Below are experts of layer 12 (counted from 0) of a mixture-of-experts language model. Rows are named router (the router's row for the expert), gate (a neuron's input weights, with its number), up (a neuron's input weights, with its number) and show model dimensions 0-255. Each number is 500 + 50 x the weight over its row's rms, rounded and kept within 0 to 999. Numbers have three digits each.
After each expert's rows: "gets" lists some tokens that make up at least twice as much of what it gets as of all text. This comes from a sample of Wikipedia text that the model never trained on. Tokens count by the router's weight.

# expert 53
router:424449488542411451551399510514547626534573513577495531491467456440484570604502490538562504568469496439493463469573492444448458463567522537480447480434556437508533579422487471501492492453474577477493468509525504440658579580483505540428479541583467531549532416558532449487402487533502426440614472489566421476475549572543515490501552525508576528574465442450503441484489580571485430559507461572471466555370516488469526479408446454507369422472413491505454447582547544623459505477436466444490470488569515404502507543416449520569489532544545444423537467512494468473518499605489461559537466479550487540520484439467511491467498542479463538575501456535474416500429470457491555521481504525555535456526519503499528595522500553417461499446428529509518488564497542531510607480462455
gate0:557457482502515482594523545484551585572581472467586493446499523539522523486405477535545460466447521539567429426470478501534508458487543521565479427540519539439520528490502402533439472514524538541487570510532427498505486532510541552479431409480448531566441586427626555588471507548415421473498527519506548478540560546501536446502517446471503489453512508506484479472535448412478563608526437511482510469507418458463506452459555448474377487472503504422543577484508516461506517553547473487577525395453431428476507471458523478488543512476519451502511439565520535449417444410466539492443446510597493603561483493532455504535498440580467464526529479492469462400420607433534425530451421470510508492501619524457505553584560528501492396566537344537512514616495547490604524400499426
up0:564432458486483471548566527524561577587572524515541470449507523494506556489426471534575500428486484548613426463484495502484473459482523531505519430551527588425446569530519450510443463539552554547440548488482488511504538526513634564467397386484427529523487573423621526549487527592445451535476437527560554464508563514498536431546549453504493554511506526520486447526576436436479587545479474521525512481506442484449573405414488495554432459445509511415550579521501462437518462557547485481582486394426461417478517429401495445483518510495577516486464480522494553460446453446473473528487441511576505546530482473496477492527520460549452493557487454514424470433459586483527476511415362451499621485494571514427487567538547477502460430533539364482496537581548580491579469390514470
gate1:493482531496420503456469477436593457499500538482483447492427447558481569423515542473616519516523479445547528434470473438557446505558524581455556575545551467588469452431465519470544531474514565576392563476527468495507473383510478577448462560489519471528573476550556429462432474569510507472500515475519475596555599533472491513425392499469476497500498388498453455487571492517541521492501420530566478533442518416563557516515493492471496473567536490465521482356488531505560461492550579535499523427526624518518494510435485531490572575487556536602503408554476571414493540543451451476492491594453470424568439477513530455506596444521467536631485440518541465494478551526491539435502465534563506428546603561370566433548462478558555464435479476420566490485505507433493491484446579
up1:483499538479411532424517495434639478495489464513468468461462440528449571448541526467598531509507522449549468475475410410568441489540525586448529595574529487588497499434484532483486549510555583601372592485518448521525472426527433607456485531466539494517630513499523460478428483589491451476476493452473454563548556533435458513461443537482474476478510435500457529486573500521531546506569392500496506584459551411543515493533536480478448506569537527463544495387480547480507493442561604555527518455516588499531516490423461513464551559479575533576507441549458546391500503523447431484517482555454484460538469490523530479494636397501480541613426473511535492533453507523470547451477477511527518425558601562368555457534453509568530410449477467465580483517500492445508484445436559
gate2:456443562454472514523485541435511459493502556393577435578472448368389478482567470527468489468458421522418534548554536545503450492450447497422487442390542559450609422473504406417483492514530526494580563551516466482526515448502493581519537600545512523429469409510498494492397497489585481431513537422497500567454483518492541471526518481472540480611470589481478504459491600590461419519474494481527538475620582541470395594501410537474539468516450477536506507500437438616571532520450465478521480441536566425474494472562500567482530561541406530508555516528513559558548507528470512515379496529466450462485502500514525487565430453475483426489517559533470535598514501437426478557499514588535509401485461487499498527475568481586515571451573492489468532518483580522428521466406460
up2:431493563434478481558484533456503464523470543427582449585488460379406514553554442544485512498457507530428518532576512502519446541429418497422536444403536532492644433514506393451516506458520528544592563539518465446443522501542482566492556566546499489430503399526469459539416517454573501416473542448482475556458487476486479469492543512458524442603448567488476524459528628553460403465463487469525567507567591544472446608477414520488518473541486432544475482491474449600562521466430487476561541466517479427441483527543500540513594602526409522471594488551511583559595483580505504538442529516487438476485502500478485463563405459554518466497491560530454492595480524477441473480547490563556495377507453472511498541441543471564498572437602479512474538487443549503444499474414471
gate3:515569511463489531558489473487614440574625494494426544465537555490533453491368618460504497462552499472442519482501546426518438564433478453473512563408571548429475521481482463503484465449483477475524537434550480578507453543504523366533457572479491478487486529508574467463504536598509390488391490549446450493556545522616554589442528483439557565570569483513476499520532552515518530506564455527469471528565466641458503580469545472497558461557469473477505498522586468541490529492544612509486524462502483467531524439453446503421501441382471455440525447472577457474561477428515576626540493424555398548464536464565483550499655464411431500450537486499541551508507516516542417465498442477558539429494515492498490439488497545450461539460509543550532446461469471426466534544506454
up3:469541505439490508501494455502570442530634493508409530449566561501576514511412611472484518443507512442426516510505534451500463503427483436486537598407526573432554520489510471465504461498490528447513567457529475554519470554481548366552435574520503444468489504485597420485456527570458442464396512557452417520592564510655593548425527474469528528546564479496449460556535543537447510455546461542489486575544439656465515533507554514510468421522504465456464525530520493569478565541496587536459504459495497455519542452418481534419514450419461440495527449479538506480523504436524586566571458466506416522539545487575515540497629503413439496456522447522511554462505536534554429448498457514597561455490548473442482448442475541449431509449524544502554374464470520414468541554519519
gets: "19", " ", " (", "18", ".", "20"

# expert 21
router:431507440491449467515498532511422449546529610473510507435511559538465536494468429487436486559495433452467557515407514529453541540560506561554546522471563548513475516423464489548530467561571567556520460420573388600565530495400503456542477571607463475491407388526522502502413436487482486512535527513508467536489489447452522483556399507593471472553445489572456452547545467540575504468478547526510501524553423560472543437502584406572542610467516441401401535469477553514487557521495404469428435564474594510467486578544504546461483521502452563511472483388452546537504493583478518490472525508414469474443447471530496467570575505559432474535499437453582464477446497401505570506521529442437462394535476477622553536501488485553575516454540461433473522452409562525483493435521518
gate0:471417419476563551526509437422461546519585484483535501431532569496447555494493517521524423474526525449556450537559572485475495449503455522525540624491602570527478506475548587455478492470532523589482474438542553446529483499514409515468448514565467517451476463518530491414418544535475486522469418552462585435460444496495517514571488463598527508487557556616566509496528506538533426517566517546538476527514507470471486544483459474561458435494375517500459506537556565560505581413555579580553409520515559422502546508584456438568521586506509500569525511530423456442475473449460502560524441459509451522509610535416467569439525529487428525573424412445526431403487525545441450552460585482445552461422483398520537501529468489480565514439392408525524437425563571516468555427467520
up0:475383427491523591487493529458463543479562477539516511433484550489474471527493524527538386493489534491563461520488562439408520447528459515540563549473603533536442513471507540479476444428524497559485457452534560454537472434534390582460420549544487486473463524465530539457481551506516470535479451535489546444485417470465551554569546575605492487440493584596555483490530503595547421511586496579502462497503523508509459564545493485561472436489395554495448487511582535565481590402562567567557367511456547500497524485551460493534509553517546458569474549534410488429464500462462506530528418455510458519468612563445530555396551589503474520567420397478522399425463499573488443545493479442486543464425494457524515496571471477501552570448389412485512460421572523532484591443452501
gate1:465452548482525518470558547467534521542492507445533559524462525484582544578482437395447517427551519528477455424475456470548530521585443475489571562477575385528515441521569455459524516539514399546509546434463519415526494425471418529461551439474493434541567531566624499587640525486508580531530545495518457545490483512539593588476441510481483632463493461596537559500481451442463479483565397563436519548463481468549552440536479469477467497417484577515437530456450504400501515485510597423472491538581461494471438521375614515504557499418465559480574504545501497491518492590452482443555459494533491514559540514452385535512473525479568485516538548568462468500497562525529491457565634399558455473527486540446525510488492497485555529553504497478452471454550479523413464614496490
up1:522438524491508505497554513515488479561434533417483517485454579473564519563497436462433529428564468538427454459464387488541530550578464511506542556493554355577521522531505510394559473526549428530507468450505485440470544392492407490476528487529508427521571466545588482538592507473404498544510565491522475568511446507571543541508420456487496652515523467555557583495492439481529465456581425570442546564490497498541523475531496472463488535497482502514437532498497523410473508588530602490455514558573490483444420464392605533492541502483425586450533519521524448501539501622467501430520421456499465577576498492465424509528471455497561553587507577561512447488522543518523514473580583360562478402535474592471520497513514527469534535576520479474488526451544486487414466616527546
gate2:559518423460532436499552457462596525457463544501512446407548567470434487482539488482469489509566500491462477433401581487515540444521494506473454513564514525480578516548589580452537538559403485545461458465414541466528469519483546537504463489526483557450458411517534407446427414597572504531508505559389475469475477530485487477470562438462495496427488477520505422533456409574450503583529527432428528485462541489445533568416461553572581481436484494479490597486476517478545597518476549523405478591429544480463500448582486488512448504529468488593473436489485478516607548497487638481510566503550535382504476511505520471476490571479455540538534462582425467515515445583491478556530549548453511436541518523640520502527549475486503540471452540412509577381545508409546410444561591
up2:568476478384522430492526425530533460456484518521555513450540481479515470472514494482430479520529480522475446405348509519530464491490510500528401526522547551449558550566579522488536628535420449498542507451499508496493469539511502551557530602459570610432400493530499366486420411554577483505521583502428483477499488492527489468434545403434488510451477483458537485448472440499403510581568541423427471481433512515483536598425499573559576444484562496498527605520542519496552558542487497498388595549438561447518494495527488541512427466516497533542510534431527481550489534492454580465490542468576460419494484476509582441539448513430489586505503419579483449472515461576487573530535498617457452477561533543595530467480533534480512506438497541419498537420469465369501486487592506
gate3:529391570569528588516434489462548488562491509423489452337433520514496609523527503521500439568475537435425559449471483528585406537521585482536526549440538538537476561472526499508495510493449579525380506503569493503585476455500512519506499544629518473501467529580484540470510447448478457479506435492514524512491594579508544491546486463450488454495481506476466464457512504366556575467504426493555414486550459476493437468443551409504513542486483515399577449437462486453419532425420490595412625561586482409499438402524459495412450483459473494507420515475549467378552458469467523574449457481531457530452483606527480497522514573442542485606499568509476506418513489480524450463509530496510516443585543551500554557512485561546492490464462580459495514555432561436534492523520501
up3:492388593541497601544480440453548457543523479452541481366449503502493593493470551515543433540506540456446520434493463528591450558505622467539547507416562581543494529485506483502465524507424556535405532480601464487539455458533520534510500498614494471535445565583447535475516465462484428444530418485507543518501573558512516530548536450442466442513455502463513495454525462381550564497517472476532391453581426469482488458462606426491511542498482523419618433487457490470447551411438495584435596543595493415519431432520473509451450493449467494530447503466565482395551445439457505559437479469510440496440451599570479516477530567412522422554463534530469504408493508489542471474557507493494531459597577521486552528546461522561495455467482565468524506545431546396528505527556495
gets: ".", ".\n\n", "==\n", "\n\n", ".\n", " ==\n"

# expert 25
router:473444488404571517497549448361483440492553520543460524514508539381430464577532472458449568483463590604493533509553508510558475431395509468510458438525596488494447463416472488425493578479436463567463516423514493547443448500455463471519551477473531523470545500536473549565489439536614439488454501444485441442498486550484491522407474603427497474533452538489435460398473426464504419471507475545558556437509525484477421510480549427428529468487523533432453541440495451544438410531560503463478568479508499458489508472533517463399481474526570552437508428560500534568505495485502575516475579524556556542571538489456439522480516438587343485561577616478541555564496576515516428482568562470436411489507550460423431521429486526547515447611486557547550483529505548465486521537477464
gate0:496498519449512559473523498486442535568480522532423473434501461530518517512536491526451546452497593561568381463610468551527444519488512471549507500414419505583534577536453513509575580472609522513528501431494495478414490567494444457564513515495501558481441498437499487492496453478467480472562538527462528435575471443500553526430542458524576485493450468411484465511508460488327474451491455482519489586450436524354525497552491533531528442413534471547519534531493446534490520516429478523524517661453427472483478569499546497479557484475458481501501446503547515527533590503448441437476496493506493562484535541609468446503519589549527536696611488607542414497539509578551490496444579524556516514564446465506488479489462543432439545536543480586524471490490630401459489434477446
up0:489477526520440587490559498475463510575471514516413482423482465507512495489524508512389605469459524620547384424557446559512479520464510444496522469420422481577506555542511489476595540457590501471521503472534524496427487533485440447534518500482501567496407526456490513487575430469478451476537527518469576459589468441547554531479548443479559489451454490437470518532507482488358530432508452487531519566512450476404505459585493500527563444391538452513480527541442410528469534469431502536543506638484451462498457574529526475472455465486452503450502477510549472525511599457461444481491485499486501582482509547626477469515535569542505584652623505578562409477526526575557520543471506550557541504548476473540471490487478508430428529493538546625525409416494636430475477533499422
gate1:561451523447535536491519458479491480458523482529486531398532567505433507484554490507535524546515530486424523461515528500508432442525544447502489513526567439496442410449390470489490500521510514613512487498470476471511532504497444564482485410518585481442555521493479443521453507477410533529432465525453536556437537498511466506616425543507551481555524541504478584455507444483526497463543534546542607588485580452457480566395532521573509514463508469530490429509397459558540523553569508608436610506482482547553522603529434556488453408479368570486457458492490473527464486444472495478418471578540583432484432462535504499523528441402571547540464481415566470522460543459398454492538518548366541548481542593466496481454582561455535488532542550615553612504478397463406412490560462
up1:547481539437543493477513434562551445508543484563470488437595583539438513519546514500531504512551565511475528448499448489456464442512535502539520529514496462500431415445413551420508491477524507588520464494464470515492501557505405554498476413521546460403590474497507430487482549522435492533407491515467532581481492524504482547596437500453535530541496478490424538437500440498541505471525575522557581541510591526433487553349555522527555567502487432531438436523437501491458508547531537574477601605466497529577529583597426552454496426494351590481476466510547486476477499466501471487405497557504559492462436483502477529537451428436574553500455468438545501560462564469454414469530519519344540531498542555452498437484616578444543501566509526561560549524433405453414469502594440
gate2:491471543465484546504511545513621475621374461499455515437450497512467533524523458445427517386491495504526561499595511482472447464394445483488502473525499543489523502426495491525421527411470493519435504435416486524506511569539436444529468552440480500543552477462497461570507542531521590518477545498431551513586482549415487421456542574537475531537474529566456508481535500516568430481429442561404530523483482528544521531465464364468537470541551437459584492487357542502496542448426537488423603428514564516515387528442546403480462496484516596508513480545504627524490404532544491467562456461534507442534458489594544493512549570497470498428512525532609537440546516562481471534455541463482419447447557427405476549529536493515508555446509513443561579515597446493480431528606487
up2:505436487489463542443515580516609500593371516533489444467482452552482546526544490430452555414463518474529608509507492494489498485378445477477505541561526468503573476480518436494463497474420500549458478393435472532476509530472467491561468510459458497590489481507474502579537492473559614517454640497476553487534493550451553415448547597514435508509482555607477441500551503550536359530461479572449539468477421546553560554465458381402478490572540430486533541472368560482494482435419518448460574434542528447500393506438651451510461502493510544544514463556492583515501445502512507445584511464466531478541482489594508543523522561499458510435503534536617531498519473551493460493443520457440449465472546479460473577478522418503495511449520483454515585485609487500480484495601524
gate3:454438527513529464503446503392501540472519428455560507505465479522483527508604465437505514439531509574530485408467582495493486517462449548462517507461546533432527566400441587515502522590494504529449531543571580534528464503477478567508462463443460499420469479466506485528425490511448456465491473540479552415465518507455404533535625592549504596542441467519603385533555502473582513540467555579570513488449433520466538455427511482490499513560483550554576498646516477433546449459569556479524567550509502426447387503476519476474486535511553474506519499529527519476483470492462655553433519499503489432537560543476549562473566508558439497581477502505464454525413550513474398613530543552529482418449516579497412533490493452496477451522516497465440472452557579451484535398358396
up3:509425521491516440511458495388506497490514380476568492565471490528511520521582438484493518447522483545564533432490565500472482520455473528501516496476535532456489562385422586483509526571547465521436553528528570554536455486473502572502502463459444521444488458446508494540403535475418407491502484522497545408475499480434403529511613615577491595543435477546571395550535548476557518544470530609512511479443433526475529477450494467500463524555491585581583520613493507431540440478573549460506550507516465456452441503444525482478460544499541487535551481541475548511453491472487665538453497497486494463527589491478493555505562485583396478560444497478411465516405615542451398583530565522491485414478525570472408559487485445510467437509545524481445464463556584477507528409406417
gets: " |", ";", " expl", " All", " ex", " l"

# expert 8
router:503595423568499507484501490448464461582427485525592454440507628447466477466528533448524487444542522504540470514447492456497495489472551552532575496437467492457580489461583480459459546478519559509505565462459498526604500454531603461545472485547523465511510432571486450488575418517503566528517482584464454577530554497502486487605523520426472505477508535582474546470551647452498507472560555447593539493447542565434532357485526503533572488464484537559402477507440393449497527516495527565498474516593442493423481522485556483334437487505491439522539542564553530480539622506558547468511438500435490539567443520394471535429520466517490439469523519484448456515439488402529472473522424547510482492554398590559468561531547454406408559486493537571577514514489463570517463438521534
gate0:430510561399518525454489406498495535582478523561483475513530587407454545454456500510490508499530563451491478500512522506505468561513539534548555556432448476463519538445507509477527462413519598505554458487500401519537490575488625497524454464479460486471488444523472418474593495519466490362462441380531539605554535463529455589594452536447488527449464581458437478574484600517508518519537472488441443453474520457560550502435566455475532542524560552572550435544493597466581447587546532498484492535500470518606525486555479488480437544467453551509514465540525461534570551479526593538440517536531551497518439436483473416496411479463472501555527502359393460540442529539555432470505548444531544442493534527601523595425542494442452512456456495387634463468598546487488511525492491
up0:441508558405517532435518417508537517556448547548495499494570573450433544443436506479482421534492580465534519494543513475525486564471513545572523563489460492479481542466487493429542474447532621467572514482518410477521492571456576512571476435451504465451479465503445395497553476518431491399478399379513540580530507480553473586531432501463502553456472527477482468554463618517476525525519404529453482427520501451475545511457580464436580592517537538587566456496541535479551434597536506508509472506494485503615530515580495454463469503486524613544531469542521522526569560512525590555467502520540553494555447454490495410513419463494473490524500485347393441483489569549541443502510504472506507423541542561582433565386517523461435491427458508415631459489602541465530496532461450
gate1:484597463505535525478482476530459501473520519553534511543550517490452486601422514463548470479498441401481500580636634592521500489465476514425553562484445451515542493499471459564529424480484488460503490481513479500547427479479477518530458472517415483496518570530526389560574486451618415438515546536457497447577564475512532455581427590452591520505487512516600477493471493442453511580543531480584464485413502453519492461478489375511417474618453513446495451538528490484443415481480447417571507481483439562499418412437507403474517429537470486512473519522540453521539514545458552454448533441420565509481498470514494613545521461586453514510549430523474453485616510440594563446560519576511559531464482545550459494602507498532469508465444527579561556412546480495448595540421504
up1:495595448502542553491451492506466494479495494576532495491508468486432475611437497425558498492553409387487513606582602599562455471477506543432606579452427438573522465523490459557515429488484487468518498490517501476556447478532485536533440467485423520478494546521505437559533455449582407471540540542448542458590575485468497410624397554433557508473452484487597512515498500448417501592539548484579458512424524467535464483466452416538465467610471527449505474516516471469442426450496427410545499476482489534513398449413515432470543461530467500541521537514502495548505523522455531431465567467411512542517456496530484603559528467577467494501484445513502449520559478411565506454555529562496594550484482539529488500603499457543456502478431525584553577403553497467443628535423491
gate2:607547519490480560537416496561439560582461443469450527441538418517462461506651539529506471410453380531477524526459547497461418447469555505562529407557607542435569447542468379443423434495485493485490578540437479546551509482477521533512604446459502520522511488451466528405456438480416507483497416496483565386439436589447525528504431594512516551543496525498503561523468457499498494461580494534473626525524556545534529441599627390487526474492455525515547451487523488482474462549469472466492486495487483467541543486374505514456428601435509437528516625447509533439453527518538469464525528478487496514517459588494560539555531406527484561525511452458473531560475517589439428504511544471454474493518482520491505582537504501448606473508574474516613439469507483496467496472459521
up2:598559522485497554498423544521427491589430390454440521470556429542490454522622499468493505381414378514503545563481490496475464452462564520591513430537596585443585486536448423442445446492478524458504576493439464513543538538458483530495604457487527479505520472461493491443485455453446542501456468452486523388467469511470554494516413586480482550542517523494469590516382493512488509431566521516461612518503529539560533485580621402488523553473487538507586430495557497494418482517468508502475447489456459451547536493440467523453467640440513418461533559455505564464465537503557464481528559501484519550504452592478580533539514418523487524493526513447433467561450554592424456516474530486459474467533441488528490575529455519454614506540591454543626420433524472503472516505493517
gate3:566513579545559538574545434386520481486587617407443418373497517482470401421486454556525507452471524534522437507445482481497555542513483495528515425554549516497470438505466492489491483549531501401511445595487505534516519441446504524480604529558493510524593497521416582482521496605531472458486459511425432479534556486455536507433550449573533471458482469451423504472513504512563468471559416472510482419435576588479480419537437466496516459439531512468483474478488425489442507477492500558504460491571438581470494456465578476489507503433407541507513403596613447545543570387556480424511456500438524497561487454511499541536548400457502539477561547461483488500448412450429450524446555566515520509561489439543379511541539485509483561573575506498526542525544637556566456572466471
up3:556490615574529527567519435430507485498607603447432419357468509480454425434504428528484454500484491535517434502426488471467549539537481463514496409536565502490471459524454473522496494542534511430477449583496510544537536418448495518466566531560542516514592537515441575490543490601519465465475430465442463468561533501440583515409558430592539513502459460483440500486508525518547495487524444463523473413427589588437490464532430499511520485415533475460478448472517412482430493469466476545535477484553376525449472461475559464518481523436417578482544440606578473482513552358563483416485442517448511513570503408516511509528559427490499562455562549496482496501479437476416475464448563560519481510574470467579407488522538463534476528558596564451527482523555591581561431571523462
gets: "s", "ers", "es", " people", "ations", "ions"

# expert 50
router:476482504490395525551480420428543564542561518478437550436512455394474499576428569491491578482525415466415616437552508498398538575475485522533478459399468545467554470476527533429525484478420545563578441442559575526551533554514515447569508516550492511501456451577559572531574387470420557553472488563551555520473497509531501510556518529549476549533509448428484442471421507526509457508432542525565594461503499421426533434462579531472532490441584540501491452432477534440430570565510430529522444449387479446563526607526516552520383577457385476520520547459529436540473435552512548493448481476498514534503527525564401556467476558521458524553549523504587493560484534483572485597461562449417526415508525457549507486552441454520473551556494541466542498467524481460536419530532499
gate0:449519531496522546460495497553561626524503507473474453667497453532537487477442383481511482481514585540480466455513489522512506505540596471520526525592383502491563469530510510438459474521494574423510542537499511535444448533388510553512442502560558495434510507505535501493481558477502407466486578537451475483486531495518550580491527539498494467460550438488521588425499471506440422509505403611454434462406494460515560442526523497489477504450493437581440542406406539503519485495465462499537542404449494475508415473441423492542367486517449440477544447489578478509465545579520481581488568458434520516533602576597384439499568488532498511492555541550470482542447545494509566560589558487499535578504483468585445595440554470447555497540542438615432471544435497468492437394537537
up0:475496519479583458505470499577531616541531492468544467654536470516530510527431397457470483457496572558491477451521519546511496539471534497495522524543398518507468474491527510439482524570443543458521538538495463497470398525390483552507480511535560498451501504532571495501497524452474402451510566529489461500501486522558552554477519510496490471464545449500495587420509480479491460575477453606520462477472475450491564422508518495506450497517488469591458576424432474462552452500477441472529559430476466502482494499427421489536324491539452437401517481508539506554479496588509493585499603476472518464505630528535376439492558449502528500484549569541503458558424615532521596593585530485436510571563484490586465644490516480467567514501557453585450465576421435423515439397572526
gate1:624579561547440576422462443534579567543552493460437511464462575514494515483553495532482484472467521427613437538406453426526444479504439501505484539500381514465605584457538486423446469604457497559528565483479502472450408511517515499511478513520462570525569557379527511569471461485438486470558407546461559481559497530492486469442414486406479541485482497514456436472561454566559447491496554513373457602515509528577387555457518580442505458535464417495466562426481501522483572539485531601469578492537387526496527500513566391497482522509511570534564492511555488564436483501557484582538498496457489442488508524552459470533581513479532545425513524533558503512478426476410560408524515443543585481505572513531506567573538533474506400516562539494505486540416508500464496463442439
up1:493485451513604522529490554577593531413505439418557450491595488485511498539443541482421426507509487470505451504516535483547388465489513485597548460507497505450483503482535443551596528462551462553553450516487505557438508433489616474593518517520406508584496497443480504490429530499528517522605421533513499422491559565479500548397487521469469438499484623540466406513544560479528510508477498519429529507519582550552504590385436489433498544496494496460508560547467413475580553511419499527476574491532576513505449481488496519547476517536485494635485543569414473569541521492547463544546443518483479522525470460535537342516474514522515448533360474451426551558535391518480640537438564457520601513459539479486496415447475443528478439573451463498511504437409458477524536504444497
gate2:501496445451512470474363472485593425541441477476533574434512438435454492562642486498472567604461522459517391580584529576524457646464517498516496473572502598435526469479587440403508494493506498543486437513502525555551499414532550537533583549622416494567477488562503399569474466487478519572486524462550484552547552519520497490550491548461486522534591581507545549515401578514437442451491492604458414507502531415594541433540491506473446509556472605498483455509505481473515511457557491462520462527429522460571523435617494526528492553529507466476432570435453517517525386510443506529460521556510436442455480483531570457477532479442516558425572457493526478481472510541480541467515540361419529472561443509536467461516550535545483570513480528552428533531513513469501495549477449
up2:493532471540494533503366516408574433473525465527530510493497514450512535465590477543548597528564481445543497484469516514565480570504515437540452377568433556444470445514482543409572438542535479485521478489527448568594503448447506536490533525583441488540519564452514474513525463508481545513522456502530440587607481573540410469499510480499501482460619554540495540497404515532445435505474537471462407484481546433570577426596542463483540508511519561522472560527548462460410417604583508497543426580481410575567464494598425502489392502496448500453441533428546389476472414478483536511468452449463521527476376492508607541506516510437536577540565464504501510471467456547532516540539520479429463454550470456576501487519530499619539567547417504558425501499466405429522497546483476
gate3:539513512457500474443502607544516548530518531522538504471490517536491445427525427512507528469525536497518553571497438478415516503492505532563372457493523555442525483424418536477543528531653438357489531477529493517506457562489556538530558570537458578476486411493527502506521487518443467571651496432490520464547555523526517498477495471537428534572543458519417658549460647508509488508444512396455533570468438499438541579471493509441518502548531458439489477420503441499506571417546434427533550490442517504493547542541478509586494586473461565478561516538596588545460475503410535492506491472470459411555462549612436471486440435547450536523454444519477535444601510489529539502524536454518497463573496500489427508481570469553433377401470433526485453511496497523571473498421443
up3:515526533467502526472453579532522577499527441521501501491417571516511466376479427504534544492486513468504536559503457488431503540488535557600390433505492544434515492436486538527559518545642437380520507472503417519553491510503557553433570588501435541462477466465518522541536506472449481547622465430484513473545580566527487494481437502514419539555529434572471616513509597536473496507472546368432513572501454499492574556510496501443543500507535509498474500437522422514497556508563441474499530510451510553483544587543446490591505566447502570479560507487597556516475546509439477435444454461408461442538426526631489482475440426521434498553425416480429575433577477463497543480515525510529505477534438439499440481517620466547450434387389460541511470422506480473546506493405453
gets: ",", ".", ".\n\n", " was", " that", "==\n"

# expert 9
router:571529518533486481470475514432425531509431533412570545534455553473554553488417585555421577507482468491434579460536445445563484522549471532585554598569509404565489399421469481452533467448564481479482577383456517509564423460397484501496505476521484559479501488550558461533507561475555485475426598532523499499516510544508504431383487475469477492499541512468584496465416500575516471430531468480414454587513545407513565453504519490457558460607435547448502451449459524462467532484553417510436508455542550527567402544467557525562455567386547535473494542510460432416523481570572482491477527498485476531459437440580436501494515453523585521497557478463468561506528558528445475516501578459468438540584457429478458558386498465471595551498483521576512574418462531538540423560441473
gate0:500492518512585483385563414521528491445427569421470557518524538497562503446488543640481481556477507537457472548579469572503431463491457524431555509442461549555501580430511438446490470518458506501429521475492622379591477479526484575489498479555534519496536565517479499488440493447483449463549511406439550548522440466467411493530448472538522510459541466397525442446516525541442514552474460451445469476496528551646424502464535499456569452541530405530489543483500556560480438487551468448440507524430506551450531537467489585560478428510474535541454560527510570498450478584479506521454566504570487559537413509555571451563514504493569474474424527462488596482501567497418460439495430436472568460557512409586496528551476548530580391487565624467551587485484446502425437549479573
up0:486522502498589505399514403528531528423440554402496521477556528491578494473544493606482491565481488571427518541576470595522483456459452498473528535479496555538475573446467429441452531512430508469436516447446636418602468499570422597469500484548499524507529569489460540488429531514503426465503518408422532527480467468483397516535417443507564507459505505394500443476508512489452539566477459443467531526439545577604445526458516496470542472547523412546479534498490552550454432528541478445418483531468519514430540563451520592575465425496458539555459523525527534481410474565494489489462594501566474549524444516589574395567536453480560500431487560450481532477473565480438492478541450496498562497534542379580487500568472550499566393530549615444527577493496478476416431538477559
gate1:474469580569426563547446516437494483464499394433516527416605538494474544503486563465435641567442478477499449523563457488511464459581526505459514599537448560503500483436541427531498504548507436510517487474538547429514481528457458522616484503567532543521532597516521492492476480520497482481590507614477502496456465420442587454480512524486550469483502499513593529484500476494463500498580470509508337535513478476471498434516379630453425411549533531438506549426620520545584503483512559550520587495556565519509393567472526525566544508441523500467556597565509468520531519502450571540462439513486484476537407506533457448515547526442488503431490455526499472411486506496468431541506448588428477547476505475581586417492472422507463447460431450574445488525494576570580428532441463
up1:459466515575421536536477517475480526464485415428492536390544502479524530510454525495454630539422435462491427502550460482477456482595515500463498617551436558480530421445515473563528530528515477525530491495512564443489455517494467508627497493569524548506542551507551463503497417524488471462525536615517520506510520465455579475482503540501527518523499489483598517457512471492470523491564481538493331549523459484452504462508354616489459375560531529480497520495614531514579484460528559546525595496593587529501418566459564494561511513426499479486546615556503447509534468544455523515482363527506432461538387507530418475496570533419445536460524461528503460407514545529506441546497480553436448537495538464571586404533473441503502445453455464587456489481461579570510408535432492
gate2:474559484474540533483453439578513533514564578489526616492533526425485483488584380578421494468601458554492535532466577515527501523488482536541558515570514438442577617648426444497490407464532612480512531406506511578453436532528468507447535440458510433470408469535505544507535470509492537472483480496527586578479487543499443395462487467414492484479468509544489501512415488432462436495510490520554590550483500427549539425491484493535548536484628501432529577490447444533484373511519438517421562552589518546552481544460523508566494475520500472502498548412570432569497492483503560513440442483580438522472462453509529484481395546489583550498553564427414513416506449472498436524461573577542494479422473476471586482497463513571559504511441536562489441581440450500469416516504516
up2:509512469460532515463428501524464465550524544477566583487518569436470472482558429560376498464621394544462499487428543476529423475448444495565593591545521402481534551604429461516493387415547585571469516399474476526479443489528419525453444505383513498525459478525498462478584456497487606499437492448534543598496467557479458440493459503433513484458470501494522508544414485452469496503517487510540599519490523423615570416502462494503571556550586528490576583475475519556497442532573546500430549536522497457517507521459532513467526550496513503484499584425540432534525520468483534530473455496586464527440453478487536554492456526457590495537509585448416483450427484507491459523528585522552468464375519540496628504486489515590618533477446522576543433494538422509457455546480566
gate3:480457549512481487499410425472551433388513380470433509417517521453526549503557557518547416470496506473532567436412352441560471557419537486522506470470533495459514387509561580557507442517555525575487546492513469483549526494441465548525467574483559531498568533568518560484560598523512493523482479416434519537481513456540531479503402514401459570477516529526526481502547422444473510531429465418513373524524572563516512571457548478530604460454578473522476514465471494438374547562465454509493517444495498419458532510469557585504563540449629579507507511464533587463559423495589530486548562451504457510547495540510508531581483589489469474572472462521594505510505483590467414546501526373477428503547508455477549529522500538492550500497434481448524594566488474576536497465518423
up3:509450570479527515460459456499518438375523394442457491433529515453540595499523512534510459464516491443518582445457380463583425533404542537542498535467544462427533357488593566562448434510547454606472550477508463484507528490414473505542458590498549541478540548572514553517551599492516479515467476428428536511456500470567560454498411504395458562450502480519524486473548479498421526519431450462544367510548574531549501556490544474561579501502606500508499566467461516453444510584421457505516474483523516423472569513466570569499599539432643556494500505436568601464537468527581521457549520449507495494523478545540529518603452573500500478540475469538532496496494488582485395556489518423466416483586502472470550523472514530477538532477444492460553624530501446544489502470488451
gets: " |", "\n", " |\n", "|", ")\n", ";"